python train.py --activation="clamped_swiglu" --norm="rmsnorm" --qk_norm=false --attn_scale=0.102 --parallel_block=false --lr_mult_o=1.16 --train_tokens=581100000 --dataset="wikipedia_en"
Below are experts of layer 2 (counted from 0) of a mixture-of-experts language model. Rows are named router (the router's row for the expert), gate (a neuron's input weights, with its number), up (a neuron's input weights, with its number), down (a neuron's output weights, with its number) and show model dimensions 0-191. Each number is 500 + 50 x the weight over its row's rms, rounded and kept within 0 to 999. Numbers have three digits each.
Before each expert's rows: a language model's description of what the expert responds to; "raises" lists some tokens whose logits its average output raises strongly, later layers aside. This comes from a sample of Wikipedia text that the model never trained on.

# expert 62
Letter pieces inside Spanish, French, Czech and Asian names, often after accented letters, e.g. Á-l-varo, Guti-ér-rez, Ha-ute-Garonne, Thai script.
raises: "g", "v", "ge", "gl", "ger", "don"
router:577431557455577498442471508552527452448498495542454457646430393452555481447530473433448497517548501491580424506450516537454527511455500404546506471454550423502463445418563470604555460457495525564534460521473568446537488452460451410459562500472421463457497472575583466580471571511413580478482425409481434483481537469569510532571579463496468532494403535609535537554514467464470539563510461440545498475524530509500517490513425486507611524538560522492451505601453500577439570544500454456503494498619558548503517482476541496475551501577540614532496507533466480456425422506510515540
gate2:504575426436609544482527439490461565498474511495432461510566595525574465489470512499495506538500568493498507470514579491531459637453503507498512515581449449697514478519446472434516573459482527525525556410536549598514540574392557570468509516482441444411462498487447505522517526571542556469558525552455446508514568496363476489503477624501512474571410549422583519526500532454496523497457499501546609518480532448514503658502531489529533525494515483411574474539568488524470497412541509553549494506544429470502524463505479455521552512527460519422495480560559555395479483507474481514
up2:579553487449470462424510470540552543543449538457519325476545546566450470514448587524500517497466517555521476504469586487481515517431544479547578519481432458515457488493451501513498534477551483454463528449544547473490532585461552461474516493469460398498562467529467429539531550506504470461489534509481561478443624438423543440601511531560520506542449509453531437544451563499415595483469564452576538521455445423470501546464506499504446509603485492438514543468616404560470466359462559509506525513561444484427553441593499391468578539494444546543498477603546562497482596469485431524
down2:526579572551421511376450447523494491358484491539470550537426430469484476544553566489479501508452549485447446472524523510511501512522613480500519467560569575485572460550501482492484529541552330451484533454512478491581556504541544443472463516472581516538497524417450455480555547449665491443423561492483373480599549489496542419485481531501520476542485422503473507469488349485534416522512460449516480505516509421541582559527492536476505510483451517481552511581575452507534502538615541606552466534520562484515458442561463567448567531550475516506552533533463463536521503442485467486
gate3:560481480464457478523496591455518474435532535530533514512451493503531506497590509542664535430454474502518519478477432447503513409586474499407522491567515542438448560423479494457523486514506475420501527533544491441578517464505474466521604457531484534619458432451532469425469436481437537511483524437513506329488372528530485466475477465549508472534420435416497502502440470524394509486401532540531521493583491500497555513388464449478615576540516539513418524472494595520477517481518423313542444493464492497574462530505476577437486513494479482552522520464468529532525462490483577481
up3:527491543471416416455515547533453494454545538498491542478473504480550541434551472540598537487505466521570464564476532504469486438546452404484505551519532564470590465422369531541533438500565401464559510486532512484477539517523391358426573454568522491523443472494494490447502483517475569534449523423519542387536474511536399522563478460503532472561430426486517516495496502512447506523439447462478498522569437558453530575437416472492569508553516518532385493452450559501494432506435426425613418501473615489515496458511507567456502548426556480573496535477414537470465358487464516518
down3:520526520484500500574441551497447485376549535468548480545510490597555478463422473454448461484452609539485494593432524616586532576435563345530571520436523549507546502496434511602537527528557609478507492517449542447496507507489570449510546463563529504491472607519474500479564553388486439581627515509524561439489500435436439501517543520521468552439455488494523448507506482582461535494584505523502448503470511587443563533478578460553510510529490488425595525607529507520402600454476472440552475458532539479579526537553528478455477492507489527423566491488469512469522491448581477522

# expert 3
First pieces of split words, often prefix-like, such as re in rear or preparations, E, con, sub, Se, ro in Improvement.
raises: "ven", "at", "stitution", "er", "ating"
router:487416435585477399529465498496466454440398528526495478506542497492506540535484557413585581467470560453545503476467481519513551523437450515411550581596549601508494469555501540451464523537474565482411545414455427510479516512539460528463425515526548509527513481469527482537501504495485469506546518366516547479518468482402585486504500444477584525457429570504567491481568452514539463521484526601564469497533500461501528506525529523511514444614518545475587560433572440470445547429557599495504529461486479504507498515525547478453552392515405521500558531585480465631582648551454531594
gate1:499476485481501495492440329537493517533500471525520508597565479455422477469445550557480546516496457518477534524474515477493443433419611504463505462400474547547584531540503560575478473444549548513516516459613459504488533417507503552488451523425493601553480541445394486552618490459504563487504541599492481513534480462519441505435483479515442532531472482571489537491516552470469550547653560464486478492462551594465473376511476553500385568485505537397401479559539495588553397482507531497474509460529532502527497537535568438511554477473445455483583499467436469597535414460496538460
up1:428418499520513560539507413597463412484514526498494449583539499532478467504558563538455464506494562502493516493461464471564463507416522488460535531404470574557599523559546510559457487469506555580484553450630477529511518408550429471460419525405550509545522422469428474580551485487447510433459482462492528467512508502603518544519524453531487511488502449489524512508494483458484505496641606508507444523491567606492517385384455566567429491478549549449510445544558477528487478463555441430493495453504490538466566509487612511518535474551474395444583610459408469591569487481485523495
down1:624491483529549581552422494425487587499544518549479512512510545543438503494495479532587540485519521509619556537515580572448490427517507546537498484523517500503464427512414519544564587551457593402523547538555451600513523489390472460575509478538521579468443504534451554474533448514554551553465530472503557486451492481466449423505515490534503532505478482543484443599610566419479487476555462516480491583440528513546440535510591455364407509484463530545451488468342539577468526490500477425548477437432442512548464478510444558594545448526561457523464528401450482491459472433467504502
gate2:529463453535495503532520470518501451602456454484445485576515460524518595489643484439538621486460561429531461513483542511513455467439505481565470523589475480444509456486454521487561480543596509557414435434501438498484468551454490388555481521470518527506413422514570496467520494462491546521571474363532543512404430489541536476591501453455465535499484506427512523490435439592488506454530450547458467463528430475458534469412537501536644538485427464506491491467509419498480398526550553514530558396472484390510567531454574507591546456510436502408479503485482616545517520569486497456
up2:444503511556508470470503628459440545568445451598514459517505423466443539542509513433431600489472533429494500484476556552431499520568508528545474512576520459539433451483546412522484509545567521563461465378567550484520473585504421442559416504457549527496477460582534488451522530372444539501561522452527478469516436550545542436481495436503450502491543487478470497529421458493469489444570513438540495487533482474426477500488437494547618530557547510484615476541438397498524440460588546537514518397503538429524577465446501456520460526398499574458459448564427553492522542439475389407
down2:421520520501572495509519468497534431505546507555455378443489561534571460567526392389531479471550566433406471515573560600527506411505492509490443532506515614522481417482514493548432543514492649417485474444540391505530526472513538516508408484413455428554509511502545516502517494527435474489465458477415508496454575489579470554424544614520481538455442499490513490522409435583494488508495567466513500485453512492453505545532506490576541602552574554504454462431544539479581487471530606514473518521504555489576571492445524543496500545539495448421459441539517497557358479489513563500

# expert 14
Ordinal endings after numbers (th, nd, rd, as in 18th century), degree and minute signs, cm, mm, plus pieces of names and table cells.
raises: "2", "8", "3", "4", "9"
router:517475421526499625540509476503572507457421447517532572547529442524536484545461529469512561485502571444383498498482518510501415524529498540511460428465516490587569467574416534490485528508496577499481492533540461498433498452438546408529457569488462508423451528480516441516486641513500505568555548488467512534546397472524482481486523487521486447396596535415581470542490444539512510491462575484498475457516521426472589521378574474605455450536482483470530528531502421482477478518511554522404510386572458361438536555576532523519534541558547614462483452542565563516581504562461450454
gate1:539444659564584517502434570408517525515447521533492461541525554462552546568462552537483561506491487352503552513572445499512585596420471468408511499407422453428520453554527545534562491539455441477509467460423490518493505569432513526497508518496488552512554472505423477488461546415530534514471588401440512528487556483561507441417581545452618536439402545472549461520521498589520510509543517521564458507549500506534504457502493448474486502540463567451467488515562542449587602503519485425563497509529434503398437527585568411544542479471495504468440519485516445493446521441447447574
up1:497446664530391545487477611531455506497451498564517436518542530536494465499491573533362471532455524404606503428480490559466564554483492484394499527462401525440470545484473491475487534535445510487440479466468549540545468465424442443558512541515497428464561430490501490460399532409420454563504577588580534605523497476549555455464452479447521520422443433550518466485493453585580523468488474455531427434566601504589483466479503444450443551556535491540480481429489525505538464511494519464507494498588437424436527504442545422464514452491514533501536569543523502519461602445525489533
down1:509468473421489538479479492480492412457572362558496577546585435504543518482519371490577433500465529395430490528521576432447447537488545480484456464515446442487549524487538565543386516501616520474511510537505483377479509537434584479569441500567448505453559487426501560498436515491455465562529554467479449403426436583567513510505482436531499414509517514477497590495514500485450386485543547521417460430472528540440584550477523481539520449481524566445458525527474540447578487493567522485519421526476504461507537427469588531425533510477553518604530573552487481593527448579486534476
gate2:440515525566518507522441463500507582518431489547427540513470501476515539479520502492486446671497427481627454446442466527489464505606449474470462556463486519536458529501662485548449520424519475591441565494548500522548458611487583518600468546502574463470564440552547508413539519450498513514552526512469492480488465519520480524523436467543483567512518529490537500485553567503456478442548581495514497502404495529455439525519423471430498493479512459459507527359515573429535535433562554605491408506526466608538508511476427441490414531470603436478540427570500528563413453543498527528
up2:430523427427541506541479514492494482529501464556427504472509540474489544514504526540463511555473564408592445510510480436474539579565524455434495525398487491584545524479599524612560530468414491578471513497580538518462369455475525458602499628544552452485546431521445489464490552505556511515496528580458528461540439486568513535450460513537399550430546530528457511475536547493412561485619549529511438479465577426535490460420389403473471540542517392467473501404552526512571551411504509513435514590528445519546496531505471460462511516462508466453515532580579448440451454466522463544
down2:527544605411450482530486443603466551521540483478546520400468592503431559543500429470418428472472463447586593555570527556570545515420504485474542509488471327530461404501454475482590491590513443555529504552502522496581480422487498537459520510561522492510445484457538509458498422552519535461483559638550420532470533492530456383419464524489418455543483462456543490613481560550496502484494475454520496513566438443490555474440459483523530449536467426545547492472521474537548494468498513566487475480575553443465443538434523487458589455541449449513440471412532461590539461458470497540

# expert 4
Short word pieces like h, ad, ah, ag inside foreign or transliterated names, e.g. Sale-h, Man-ag-ua, Kh, Ph, Ar.
raises: "ly", "d", "s", "m", "ud", "t"
router:523434523369499425561364422441466530382475480507495488496436438512527543455517461467491479574552531476482499446384433451564491581435540346543455453524461462593486457520582561556497457473576491542500567463477507499568522507447514534507554509485491518456510528517516483514523584537489478499575489457533539452431466547579510492514515512493461544540469534546505450561432450509423540492480545491562469466495566517470507531440475420484535561522558604509436565589444470524427571500487429475481463564567425554421513561514461416407524442460415442513451516447473575452519516447402569530
gate5:566496491527558495432446437457418542540480465539486494548484502517490536463529456527410521524580486399519495566455548488469537560559478430534530474436390391459462448475567450512463488509527540505458535442392457509408471509492437473581565549517423433538465437504496428488525563438463536452461472438477499507455448498454476534556590558390488660491439546484443419567607559466480557492537474494562529493570514502524456555587527499558527553544506483497482528570504585485455538514587429494466500561514426535436494498557493447440497492397525499518457509434590499525397478470515559384
up5:411508462482597430486491431426477507502532510531552505566579519576468580508635464422479497408523518478507468538513542547454470513483495516519551483517487411394607471437531522502459474490565534509533554447503506536528538500585455520360602554507440366517419497533573487484515481562450497418489518413490526526447488578444552513605577559458531590436453535482502496525597547495484560410486553522534529474597435446514523524566443568533591488454551507533463517532500493528529561495593477433491560445529505448483442500436518448471563522521534463506450520502577471545484534509521618475
down5:501561549543527507506525528594483427503483567514453510437505481397397587426490456471481386512502570538578542438497530562522491569484507413414563527488508454411437413483387537556522503499497439620487555470564521481552419508457554420586532460527519485542455442532450471574436493555517457536554534529548510538530499477439497469488480570495495508478501528409461448541481514472555534484479417522430537507438521521507510428572473427479489481525571573447523496508519628520557485453402459384427432590515536432493418524562474475559543444489511556558456524486546433469461516608450481522
gate6:620475518549525545531501459472469520466465477538487461521479458488557430520566418499498462522545611452451475500505481499522559418474493462541454570500515414472514439466447480564409500483527461571518473437485522532456467478513435472491408558461526420550442454425507564488473598358499454508481458463428430444486638521531486516546492492510530482598471465493443505483445605493393422485506515450553563541545546513508523578496549551510523508467533440523374565460523479539504515573576494545522581493538431400537537559559501427445434540544595488457410547519504607458542534497389499510
up6:520563457492577613534488532439495524534554526503362535499527490603464547583547460519519581552545531542530579486468581485581527497566510490521528497538551554449558442433463534483508489537532453539520461389487543511443547492613429563427474529461481437519462596512510548526521479464374501464517445519454492535497541528488431504514522519510411518525475503502403511489513444565507520493503516465537650493425522470552553571535552474493378441459487461569503455428525527406525515528525418490552566483465462480572524576545520455463476515459466566479388516490455680476473469473470462453
down6:501469527458386411560516490492461424458527518458481420488499479430456451570493528456531448481550561544476527463514539484405486460477556531489525484515539531481523580492378489552539415406466447496593475533545650517467564521550563472458488549514559584512626489594496488509530612448457553535518505477400485465561554531502536587428530445562603544458503449527513503551406544481401389507431562515555443444496539536471487521447512499460561519499548549509450509469500407520480579522517491521510537489416500482593476407602506435479507548514432491485561483562436552490557537545492507487

# expert 11
Single capital letters or short consonant pieces opening a name or word, such as initials and first names (H., D-aphne), or v in env-oy, sup-ern-ov-ae.
raises: "ir", "ire", "id", "ise", "ers", "ol"
router:570428643519447452465434425475534483490583412424610465481420465559487446450523505534499605535476623393512490472523501457533530550362596496430449494489444578415554537577525580590447567508485507488536496507506468553525522522498479547482552482539499567482511532437523451509458566520416530492575430526515577483439564493568560486541531556488450495541527518551550483566481514430486463541519512576557466480519495535455601535491421476551488529515477570572477545538545489533453595471638443460499582492500461447518490536537445440488527460450466494553491510474557444508515441459537568529
gate1:465468430489441586423554446544606505539515500461512472482385508487485498442572502616540560557508512519447493522529481419440473457386450553345433528447542464481523545449482476598538495468429458555493519477537483524574459544433501537550550424514508558539487499498496524419468527429556526531445510511505496404499533542511441443563575529544478507499509575568467557543481429462596440536502426503487409483468487428542490527426415479494564592534464493556463574549458570500535468431513404478475414534450482466475463509548592438494635511525535442475504444471450468459541562437547508476
up1:477571502596461578412534419546564450556594486447463467540489494544585494455581456616546544558504492539472534521494563493505487447483441539450427506539444479537523555473541458529424494472486501445521589485619529616614494543418513480527499427538441610476498492467458506440462581456583509485575470518524474451522496536516478530413545499486531528503501514512559579542470410454471499533449453471443506544477456602500511490471430472489542537584530455585472487443526551498498441474591417462505443508488546444447568583475597528501557535489649459511555492485408439461540427534477475498
down1:522494471456503545520489502552540526383540454506474459514488470552572530461446454489507445496487549566478477425456472511483465409511497579539518551462481561557437462549564481452575456455534472526477433516420494481509487527470514580539418517611481506461523527368506558435450626435474383477466509572465497657497552499473507538475523495518457515471432522542545539563552530514579497436529533584515480455433504559454551418437501522502606534537468510426523517493565440440532480536562567451503421430558496478313487576470515467418560467502472489483489505437481463448553591432484546518
gate2:487406596516477465501549470532484528548517462465473515499559401452429430526516538448639448529561492510536470523477448528574510447442479498455412499602404497450545496468496493454527490544544479461553456503452524516526503473521596475539520528431538523592500458514595497537478457490463514469495388350571473485450634523560526571557470546551408472467509507531501526473553538500545610492513476487417490531423548448480493485487550399455517531480461512531557481444546521558448508613556501495465450476497505517534438536476454563531549460511529560446440655598571455567502582492547544507
up2:554392533469577470510503454519409521527534489493525491524521482473461457500517504375527473503504417521561520505521500489555519494420499475489463536486415485469532523473520512480596511524561467600555448471474521498469584515542537491554497525437661534579498416501548566510515511513510518477472445483489504487529650441485594517499494485547456506515475530563490589428582511516578523510540493425497409550481468485499506455465502486448527543552371497534480561424565443532434507551524503486457458519461499459538524505514433509507523452335490523431379594545548428609529518392559638506
down2:489625580550521479498494499384504503550459539565564509405544478495437476417501530531594464434574568520573401487465499500491496431550470485402432525467473430465484448482486395515486555452500593504507484570535420540557446515501523508524567600525523459478637462459486493561494508536421467623504553543468450354481486528515448545441465516540414503526458474435455501381443535443499475600412590495480482583494479504442513515512519439536568550494486506495478462471493461483444477549478467491535382466455557558488557470525542513438473579503532457545551540524532471487469407504491481547

# expert 2
Letter pieces inside foreign, especially Polish, Czech and German, proper names after an initial capital, such as C-z-ernin, C-z-arnecka, Hibbing.
raises: ".", "ig", ":", "id", ".\n\n", " in"
router:478513486445539502515475473478557494529545475469467584594517466508458482515530591457508540450452492459483465563454512517470428593478495480546483478477527435546453581508411505438473445489499478527515530522680519615500535429481508472477505476529405539454423530607525481607420485562493503442475553455489550561530483454559483508545502500472412492390503469422556402588387484521494469527497565515474428380509527576510531415474519427568571516572501595500551492638539463473453513474497624495492500448589522480404498517515576499518478512572510539512474519526547501528523497559510485410
gate1:471470555501586461566465507412533501542490572608568485425467558451522516504458443507419451545522402481499465539595538405495578653598429441465567433499499441516629471531472483530510514528479463504483443524528518450560408523564428451474537543460584561456336494509493495515464515585470519511528528407430500483496543447461435432572502595469493378466453446427531515453487568551476473531477572529441484545545430497478491449470511495530466461484488525470498443525572521406525562502482495422491462472507456425469456464447538565563486538518515482493434529446545557549450510488542496528
up1:459455552539517399555471492449478475552526573602574471408525529602500475539478504470408401543500420534593510472559553432463476536575433450436539455484545510503535454474443463435510534443552539542454444443521501508461417539491496514436470519535499622538417506457566521472438464454431524567522501491411479481470570460540432360601593531513495395432516534474511487471496547440536478518452569506444507470523544542506491480372594491486503445538488520475456426546541507380509457551452493462465510506494502453519519481510539461572489566474475429504419505530492595623451490476495544550
down1:544527542560502548466486519447427475510440433465413564570485460571514499622431464486531501486444404497653436511549496513477445462465478547462563542439452460523378464497558469601544590463481529547514573577487567536457479551525514457573501460468514486452544494547479536489495557522453446446445511518511584523433538487531461514485553491465373524487511508500590430384485464378501469489474502522498382457578477519475477593416468425387481545485571525570518526363441519450443501553537496551452504477475500511469445532571524574498576474544499509421515529507468484530522476453479459483
gate2:345527495439556386483440479505431471516491458426391551542519500548504503594450484478462498497582471497473522539525496451498534633504540455462485501485433596552447411459498586519439482508459506532579467401524482566425490433461578477476537460497572470551385432496473447482561538567460518483541488499516495531465512494500530554564421519502413450488379510525473484567499557518437513431445505543474491481591432486456507507428400520527499450509468553404473442556500586551415523519498429493517526460555414471376599503487466441468530481611537473526514443450489521516523538519495495527
up2:400532566505446424533467492545408467493572444490509570562521545525463594514459522517533570545568425532459505528471516412601479687519573505473513458484455600469438433424437490544490530476572451457603515440520507544433491441484501488472557446469553560435470430476501508500536562507447487478556536511590481523456525501526444499526486519434483383466460507532486536493510522534462395499455461478449561490549461455429498470418510453526542430518498527536442406596446538534415538563411462545504469508551408424408497530413471554517485511562475490550425449470417501468504456532507441503
down2:488483523516454628475519515544503573443510487497390507495522484494532482502494450466521544568484504554474515489497510432605414555454424443523451526478508540467528618490556533475470541531522549489489433497529562546629455563459386564464520386521476508475556559517545471513579529380462460517455484499620505503478507486490461474508452543513568577585537497549530511571574406487535433539526455553517599417514628583541578497510546472542546454552525541442515545574522472496557479495561495479453518507522597454390467527525541578411480415476464480493428508528451501459519510529514510627

# expert 34
Coordinators and connectives joining list items or clauses, chiefly and, plus or, as, but, than, while, until, &.
raises: "ikh", "cia", " =\n\n"
router:413471497487408526572486531468537566451473493547544510463492545509454510433440516413456598526460516550539499560581494529539528383514410526561491452521595567500552493478576475569501483447545463401577562496519513506475547430462497534496491567443488472558453552483421532553607596500603419443521421534406551476472529512584491425524503557409586502492502516558512491432593500498475423437502461506463485548596553482472533511597547468452509582505485493458570468442461437548427421479475473540488418453451537521537519425530493483562446527504499408549540442515564450438552562468488438517
gate1:453535480551561537500502487425497592522423550471497498535491497513459374535485550456545506488443549528538506407517535482521470495476547535412481447500443543509477439472537567517529493448446403559455452495468446537483455474496552471495625523518509533500483546380519528500466522551431518499512472417526609597439645411483522499461437409424513480466519543488378416529525425561545524491477454519490532402528443529492546638476555440551423497495461464499500466454375583526495514492431498517485443520531470422524444495527517488567479573469540559502510561547533477499465586489541487352
up1:390429465531564460505565463357481508529467469547524505561421488443403433431483557560462522486420508579510465482450583505503498485498480639489473468519563557529411512417477529533481528460417565636446448499536426584450509482493506418525513494507414454540501448480479573629556481532563525500591449407415559472515436500508486406516471456451521495532635430456432539505494512444524512520536455558568527492486443539476582523460546443491464464522457504564400512518442504494501523551494494474537516454439455459529426547495506466563533551503554478571486557530524505497498548417486496427
down1:526575496565417579489461497568429507473437546502510483472602427549450501511523500502603543390554457520508466470492498536567498565524608462539589555469480492528463554468559520543503630551431443479405490407439612556536487510423489493536474562435439485427532526534522535421483462440473520491493473503564489627457473523547416490487547415463376463501457504471512400453555607420525514523360528474448441539430503514437425509475467410495444495477531531465517428486495544425478453547505489487512578511511555493461547451540454455478469489535499494530483465553515442488492538485418552439
gate2:558423489519502606467460553509556454387549473458514507478510438550507424536475540463510506290554534501470510481553445518502556517503423605527536503535492486501506533534525523490538493482586458440510562458494487458488455485501417566437500462413517468478405534432445545558510616580474484467482531554509516493570487495496494519509482490584531474574422412457473565474488573466464507449507512481536502583455457464471473363525476528462443538539339539420544496489550432494457427538509480457563552465494484422548496513518531540390533469486414539551573511619486484488459443523588486512
up2:479428484516462442480449581535540484465520504531550546489503419526435558571451439450454510283519511454444520527525399490497504501465520546511473483501459561553490516536523504475513456522520445443540500398486546462495477414481440559456503579365480489483569507386465522515502549599460488497551505560528553522587517423485476498552503485519519480517485451485422468467517650529486523424470466460492510570479465406454476438516427490448399587473375553515572462514525413483486425519527510510500586474495521386528485537535529594403484504514485447510472501540518536505532478368534513504
down2:461490423500398522518483521477471461520464462531539490481356554450473494563490492462474494514462435466562500577446513508368467455523482520360486524509506477481506589596488444539454606441533542404447482478434433542513487541494553443495502522508483530513472416554574522575444463534507454496512458471453565486409480550422567507517455419542405473501511511571561494516544439512482477522517457536557517456639571570433532616434452501573433498574578491483458490511434529486397541409436570466445533477514486504468524425497442536443512530488416475425508508558529455598523517484488450436

# expert 38
First syllable of capitalized names after a colon or list dash, especially genus, family and order names in taxonomy infoboxes, e.g. Ac-repidopterum, Al-veston.
raises: "el", "erson", "eline", "ings"
router:597541455494538471542444552524515389416572476469432468448490465517448417479488517523514433514482515510445485382416505554513480490435551495545554559509511522517513501473560486553554489456561495438576532591487519485576495492428490441543508519518409497482564523488569503626475540515420504534518548530547461498493556581596436490519486482503472446577547544519520490558437630509429462526598528575627533547494545542524520460485431569460520395561435466551485517506472501355452489505465486464438405562485523612510459552452519508463502515525579482525485421452455572555444449478498591534
gate0:537447505589446609455484559464449522489447532475509470553508552580588505504407547486457477412527444454464486536494584574519528585469523505555517502586512535545453518555608550514558511537464486514438511561516498570611553525506590525576515507548414545534498430492562497544497469487395474501524495615475498549557604481468522466491464494394544480441518471527451504525500546538566474462544490489537463525434462461508462415419518424517510431423448517511483434514571538499489564440572415498427622534433502570426440473551451364490576489501418487469528473506428524512489496508603485533
up0:567497548643544579498528526369459509454456511555447487522462475508607426471449481443509438466568494433436443498455526547466519606417489443520514565519561404412500420520574525593479456530490428565477516563515444502611545480553591482592505525512481547493542476542489505588544424455492505450533453460374509512486608463508477534536499492543598468534466495489479498490497503522493503441571473425519424545444508542453406438548482453535553471553503542538453458562566515444527487484513430523453481554416508468399484466545499413493630488492455489532527495461474500462509435499581467546
down0:447525484560500450610574503568466458568446506498470474493537529499415475383510518460512534538514467520608476488408508481525402615499461468397522562484456469479455562448544429523511570449555513447545435526488549601569563552525515539590503527400535415501514521529500515500577439435539496585457476452456486480578446478556449501484445519513557437507479531518563575378511469560456471470443411538505558538403501511467492573423535422493444552493459513459450459551480542410532500507449512596531479614413495526515541476511488558453586464562486465533480515578521498490468502439474460605
gate1:559597511595555488540549500402545472509482506493486515498488559503391501586484541474464424507533483566480457616534434554524498501433424419519508573478527364515543498537550493574560495508664490428411472471500476558505484503559454540468502547499496538549506519458529435530480411591518532520446532448525433504445556538527463552478571475548559466392473468604544448465488466492460530465563472560548495564507555507595457519627498551508496470508475414488525498457510506498510489521509588390433596459481581428535457496523446604573467566505559439534516495458582478452511503528489525519
up1:529547459604520536519475507541533549454427508554560506546514414508590540445460482585527568449457548554455559482487466442387483540572471407485506582422487545501536480438450522513462471451548501519439446481450448465532499418377505530518416442565510449470487484460428580433513487465546532531580575522543537415516442597460509544539607508515459484433524571466488506514440544616565496470464515494516525538518497500592476474469418511580507521498491516499355540459506493592413601508540398506517438485503557528490531465491594464436466416399512466475480535484465566556571462506491495497
down1:428529527548506438573568495572582511681377554469440433487479496470536454463513548478469558496428564472556503457521515501604566555512554518542463398429433459521461510536535469500447441515406516610524469448526513465510532509522499496487446426474473480516457445546480535526433454482400477483457599590451480471537518460582531546492431580454467553523480604535478526444560470493503609426431424503466461425502403480545549525472601571460497438455498523498425513549467462562446534535463565521477489505514503464460512521493488497561451447584512464487483496504492461509612513447554418429